config.yaml
num_hidden_layers: 12
experts_per_token: 2
d_shared_expert: 576
normalize_top_k: false
routed_scale: 1.73
balance_bias: false
n_groups: 4
vocab_size: 45986
norm: "rmsnorm"
beta1: 0.93
max_grad_norm: 1.0
batch_tokens: [65536, 131072, 262144]
max_seq_len: 1024
train_tokens: 575900000
dataset: "wikipedia_en"
Below are experts of layer 9 (counted from 0) of a mixture-of-experts language model. Rows are named router (the router's row for the expert), gate (a neuron's input weights, with its number), up (a neuron's input weights, with its number), down (a neuron's output weights, with its number) and show model dimensions 64-127. Each number is 128 + 32 x the weight over its row's rms, rounded and kept within 0 to 255. Numbers have three digits each.
After each expert's rows: "raises" lists some tokens whose logits its average output raises strongly, later layers aside. This comes from a sample of Wikipedia text that the model never trained on.

# expert 9
router:113108065095088135101148154082164220147037103145187146159156175080094132121127167201156184140116063143130131134128113100111146103107158091123132146162113113141133182113120126173136134132178158
gate10:148092182141171169153111211077110133132106125185136175144169096084173149153116142103116153127116172093158146095133082067080110095086126194083092165118103114121113171163167147166143171112148134
up10:095101091153163120141082148097138118146087130145088171119075111132112101129084171110145140089153143171080120170119092089124125128154099106101106157113141120174141157125138128136073088122151216
down10:099214154174067107111168077109073100123097137064180157119184137143130104114143078145157117147148152119099182100149081143208110084114120141184132127133121140195129157134126132116144121178127093
gate11:142151089149113119118128111112123171152115087109124083134132126115089123129116109138124131110161101109151143116132149143125099120129144079084124177089081172137118111055142137151161076130072148
up11:083158095136155159163179133147104200080115086131113119158150124146127129123119142137148070123161097095137134115133168067082118124165135100121141120160135142147098170143155112147114095127108113
down11:124106103177075110149165104141139132203101064089122076182134137108124094081156122139122081092194163089071135110203137075156154173120042142099113163118160134164147139136151143118135157135104109
gate12:207105137085121128165118183122099178171127116159091090139134082161154138126110088152158119102166192154102134139113102155122097096156134178128150174099120133097094144113120158135139150074140109
up12:124133146162057125122138150150095152134184161121139125116148132191155187118132112190087096089093140126144110172172132202127085092146152145103074193115163157093079172110119107135108127158111167
down12:101120115096109184124157114077131113112180169087095096113134066153187148096087095087128144147110180167086128073142107201117101115193136142145214138076088112137109116125063125117081148184096162
raises: " and", ",", " in", ".", " at", " to"

# expert 4
router:145199190138144158108084109100133189119128143135126128150166150129104141207062055123133116076153164143082127093172154182124087229135077114122118151103090101141129133067157137127120138156052126
gate10:183138136147103080129130141134153095095162139111117112169146082148144104097111149157150110127152154129201108178145149146158154075104112110148149172128097087147078072098133123129076071105152154
up10:125133173133072108120124185126117135082127155124177135125212086150164081162099144116136077158103104141153128107102140104131142111135126142117094169125118089153154057115197110120166076148151120
down10:126093131089171197130114153090177149114122144122089107101108188183119155113167148118160139152138151124148115129090139078177146170154108128126111079123180131139137113092106185101124136160129151
gate11:126162151127130115140106090179120137074155097153196145159111160155119082182164146163145077126175096134147088058131137110148186162114083148099162131176103144058104178099125089156072125110098124
up11:125151121085126170102103149113085088154124116112140125126168133174125119079133142107141171145150183140089123170127157133154126091100163097171105161130159117129128101168084145137093144152192114
down11:090153147118108112138125119128147119152101088130156171105118187137144111108212142067142157147059183096125173177152143183120120084131109165152109158077173183132175117132063133125132051127139176
gate12:131105122138170151159132127058205196125132072153183110129123110135128080137132128090125090126142126095121130121101122138087079100127106107166104116163159124054085108114169146077175130159074119
up12:116199127164133096117153084158076066149072061107084131130148150094150090106109166117109118090134189158126047088108122099172147126091083151083154118085114136100173115044132130079175100076098141
down12:126133127170167119121094132112062152144072079122122107122040180149101084119101167115105183138065183161152100078144108080153155115104132150149117142156112161117130132139154164152104134133116181
raises: "0", "2", "1", "3", "9", "5"

# expert 2
router:180141166108090123167122121177094106107135135086106167164148097127121130123151170129164116185131156147089134100146134117110106122113084115155161176140200099143147156117116178081125104089187154
gate10:111177154073039082143119082091126120064191118144100122127098145123119125139097102095092168158160142145157076114089107143114164161093133114089159103164089047143141120072156036080171135107143134
up10:093106117168086143125142175145143110100164173093070135132086117115173137100154134118161075179120185161074161118119123116130132172182136139085141112150118087148138120138121190070233145103104143
down10:133095138119114142152182163117139084140170131040109105101119152141169188141136107119096146127172116124136099101098109114146110091170140116119131136167069120103135118135153182075159110112103089
gate11:116121144128171115120155135135172107135181109083118097149091152126103149165156091176089182179106175108146124182157157121165164080060146156110154118116117145170110105108108143166129122108087092
up11:131149107129145166096160203167122190125149106143144122136117172109151136056136163129135113189172109101070123118114255072132099126116167135129078081137078128096166078141138057100132130156110069
down11:187083072099113148117134175090172083118124189107158148143173134089135167151099094113111139129096104135091116146153151140170140091130134112186103189137058169173164101082125165150097075167100155
gate12:141152141032135115096207163148111109152156105144100142085173095132111141145100087132060141105119124111106086154191142187169129063125058132134114120179205140138194105100113119132114142151085181
up12:161138148112139189067101168125158097145147155142088164135187142107143139140151146076120114200110116095116100106146088171092132104108101150074116143085118135059148117164172113077167143123178140
down12:114120090153135121122083095108146130124123165133117111210072118042094125074104111136187079155116105151165137125132168093130162129136126162114090134145118194108117169137180076073117145159137130
raises: " and", ",", "\n", "."

# expert 11
router:131068120108154083094092161101127118147079190124137151088099082153106160082180166143085076141097077140117155153144097064163136096152101164062176045172140136169148191102130180093085082101073102
gate10:151080127161152149125131123096127117143132155136143164151066166127144173129075135181073178139086146080144106148153116074145145097079128138192144168176058138128140157158146136109155171098092149
up10:082116101168156106117215143135152101072176130204135109142122135114114065191127148134160179115120112117118134083110138104094138109125122108161147140118103081164094116054165107099138183100167114
down10:097125140124104142175179146106111105111128156089125158118122122128139150155156103131200135138069158109161091112142215156098139124079179107108135165132133167126130155168138137065131144099136103
gate11:103102151153119115110119136106172134123156093156108153123098128189122081144115108087167119087092094098186114121093081140159128117163090115162172103156153153095104097132124130080170170197158106
up11:095151165107147124162098088146180062192131158111081121153104120174180131133104176105185103157103083127167121114137122128114129138154145158153140141196098121097162098176150187118121133152110102
down11:092170162141096142184126113132083134138188152088122111122083130106053105137056185108100088143156041094110135111120081196062136139121086064131112148154105162142110132100137139127107148161105149
gate12:141080094158142094122143131151053123151085093148122090138116137103119160114136131125107197124096139065095116111156158108157113086082132183161093148100112123136066171102113104137075110113068125
up12:087158141131105128115086138165140149117109139124139169094101109107125112152116150115158054119106080131152127141127095146078171181150123149184077076082129166142114129104150155160167123090130123
down12:148182146150136099099179167116099162137105163133164087177161151153088070134075141128091171140099144145157118129090113148178093110156163139187190161063082138092106119136180197125139158144095143
raises: " and", ",", " ", " in"

# expert 1
router:168104111157068193188179121162127140092167126106123140119113098127092096180148148117121136153142181089147109097126163152115127170121175135113085108069113118129134124156166096095174125179177144
gate10:096117086098218161154188105139125065126172144062196159148091103140069118088136104201174139134092093145200107064120079147118130097137071143138055103148083152161084073162158135131070143173155140
up10:129157120070178125150149199155127163107081076145100118125132140106118151074068114121113111075121145048116076110118094079119127139141089155103132164068121118107159090177146100142147117088128141
down10:145111181134069178140130040050148127142091128144143150189171091160118122128090124143125136125185104167116123129098150102133107131193104047069091194143118148076173166127161081103049143103131144
gate11:092160156148125130096107146099103102107157087079148124136192102165132164135127153076135166098098075147116101135184130104206056170151094132189134143117104105128150131144125138126109114127105144
up11:158132098141138158164141142073155103142090096159126119120186128161084141180135114122121093096113106162151148124155136112076159128087125065113105112098078127101070130162140112163118157138081104
down11:120154150139141139080082091086188200146131141049172135113103140117111086135148147119075125157089154143077140103084099042138116114088084154181130107125108141170139134130146165154087133149119098
gate12:132164070102137120115094139189082060116156138143110108066076159089189190148061101121051167131193160154118053128121147166075150109152141120169122155127164120129180135133111084129113125145132075
up12:163150122092202106143104103169073154105166092135140155075124160139147151169128123202071144113066134151142105171135140125065111106168182173110127147175125119098087078093110068179131181136104128
down12:155138152102132101071144071142182145127119152124141067101069020154128110175121159101093110156190175116108118107134117112124105056086023165146096104108143143149123090176125159166102119115129115
raises: "1", "2", "3", "4", "5", "6"

# expert 10
router:086086157090175099131142137133123120128122122216094108160069144096149162126133106149151075089101181093095147124085164171130171160140142120130152205137120202095187089116138066115123095106120068
gate10:180164114117063176086228116151106111175144087122107099173104120127099128105128153133077154131129094119138169117165140214170172119081131199069169143096118118111140119126144120103068128116064106
up10:170116227078178113150096139131131104103123149161127156145127083047134160079125106139125117117140170173161098110073094091057123163100156095092184126151159152142120137082202070105164144111125139
down10:102169111137139168132175192146116147122130108140128097147149151140135106136144126103185159173114107116174160113126177184141123149095191162138123205125186126091203113160102089112165146108180114
gate11:117132052155130140127137078065122174118105062161148157171126117121129123159140135101107107040166125127106181117121149151135142117134097167137136197132177147115071170128131119136055127121111147
up11:146099123161145142175140117106113147138149177175149108124119150106070154140040111116157117108152135115134070095163108085099088099135069120125120152140083139191126172104135111170167114101136163
down11:158103147110130081123150197161128125076094117055102111102117105136128148162090167164114124157135145114074153142108165160162125107150121115099178123151128086138145117132136129162176064164086064
gate12:124134133162162138060099100133146121114128131072146186050113120149077123135102112208164077135154178152122115148167077112140162148160152142111153086148124181134149143133138167085138162170123126
up12:141120150100134116161131076089123163108129131109133180153164076116112149217185123153087072105060112148088103115146161148104110131128113083119072165151088147124139184117104110099087087163119200
down12:085159153075176163122152116140128136136089151105149130122081146125139078104094100123156077122095084093100203136147135176083108062117184069146153121159107115096078136174148167183188087128152132
raises: "P", "1", "L", "B", " |", "2"

# expert 0
router:163151144141132105132150120167127145128122116096096161105121125113138151145112170084099153150134135097152146161110114101110110113106135127151133073191178145106125141056089179170161154107192189
gate10:099147129167143143151136136175170201186178067185101101106162074123167140124110103203113114067132164169044140121094111076121139124149151135198186094109128089093083120078105116092071150142093112
up10:149158146100134103127088122111179109083167079176136138183082141106114111189085125142152143137088101141127088130192170118146158121065128091126097119106117168104148172186129140130199119131139112
down10:120178118195086143102202129103083129119096112131154209074177171080137104096126117074094151100175081122133165121108175101173138170118157102094137126149172125132135133130117172127174065170118112
gate11:095161128094141122075099179163126118110154172105068170131102143082139076135082124072095154092154105165162166106165164193130091159147147172156148096130120165112082132155169180110145096117064122
up11:136065188111122061159143190174182101100217075100158135117172132140144148095092098138177118076199104151144131197100128202158140108159152141151192097099141116101146168075101200125126166128085108
down11:106071147091071130160142139087121070145154147148131160103164118142107164111115101122177177141139127107138167136205124092195191187134107143149072113073064159147107135138119136147165107106167122
gate12:137109164110113138152098170149115078104095109153109108136156102166153170097122096077114089118127143136101069143084173055124118117154120152132112142134098125133133088167135057101109097123110148
up12:120163125128159090119132132179117113099123112141143132126159135140096133148117159155099148161179159097156133152086049142137156084130170043143166137136114091123141133197177133074171133066135076
down12:093103173141122091105128111109089168090165097120169140106189102106169103158159086118190123138102102141100161146152089122167075132165170114070033156090076099091093104137116151175167163152142151
raises: ".", ",", " |"

# expert 3
router:124097125113168129157108145158118106178097148120179066090068106167126111096137137116115155162040114138145113122099170090186147075097129117153109197160077146093099115145154164142180145140132160
gate10:165137119190180175126075136131095100119119139072151160092168109085188118111065111101144143091138105050170147075138174142125150140083080144099107169194152114095111137153088085108163178116137097
up10:146151086165116105076162151114104094171158149129116095151146115141141124163154125135159083131139124108109146135121088104121146134082177103100142105064081074081226116115205100137068177099109117
down10:168147154126117150119037129185113134106098126133103158127179129087178119088173130192165110085067128125155087152095136082110098102113102128177099140087083136208106150193092139153112148135149133
gate11:189067154108109087025127166099092130101159143090119130101051121161124072114128173130141116174122162103121132111205157090096132161192128151077118100118068107140052137096124102077110148110135052
up11:117090142117124125148140117153139118184124131154098104103197148087148106161107152050134136091115184124150068150074105120169104152120094116128172148140086100137138103149124143163144083190179207
down11:161108103190082192084122150122118171108151136121109123117127129117114109106129135146119145123144119108074158113138139086185146131090131104116144145107120160108123120164182109116142148125094169
gate12:135118165181124131164150172156168119113099110117119148119151198169130143120106154132174097092121083053170097127132134124147124116093121106127240136058143093169098083153103119110094094144142132
up12:138090115197100141096131100101218111119132095097179085058106146149090103134136121149152179134152047121161145127175094048153119165112126133118162133126145065099149096136125102140131132155151149
down12:175150082109097151111120156097160109155086113124164129080118163147095179140166153100180136117117145159147125127188141120132117118100137056044126112069093117078130138114027146093163123186077156
raises: "-", "|", "\n"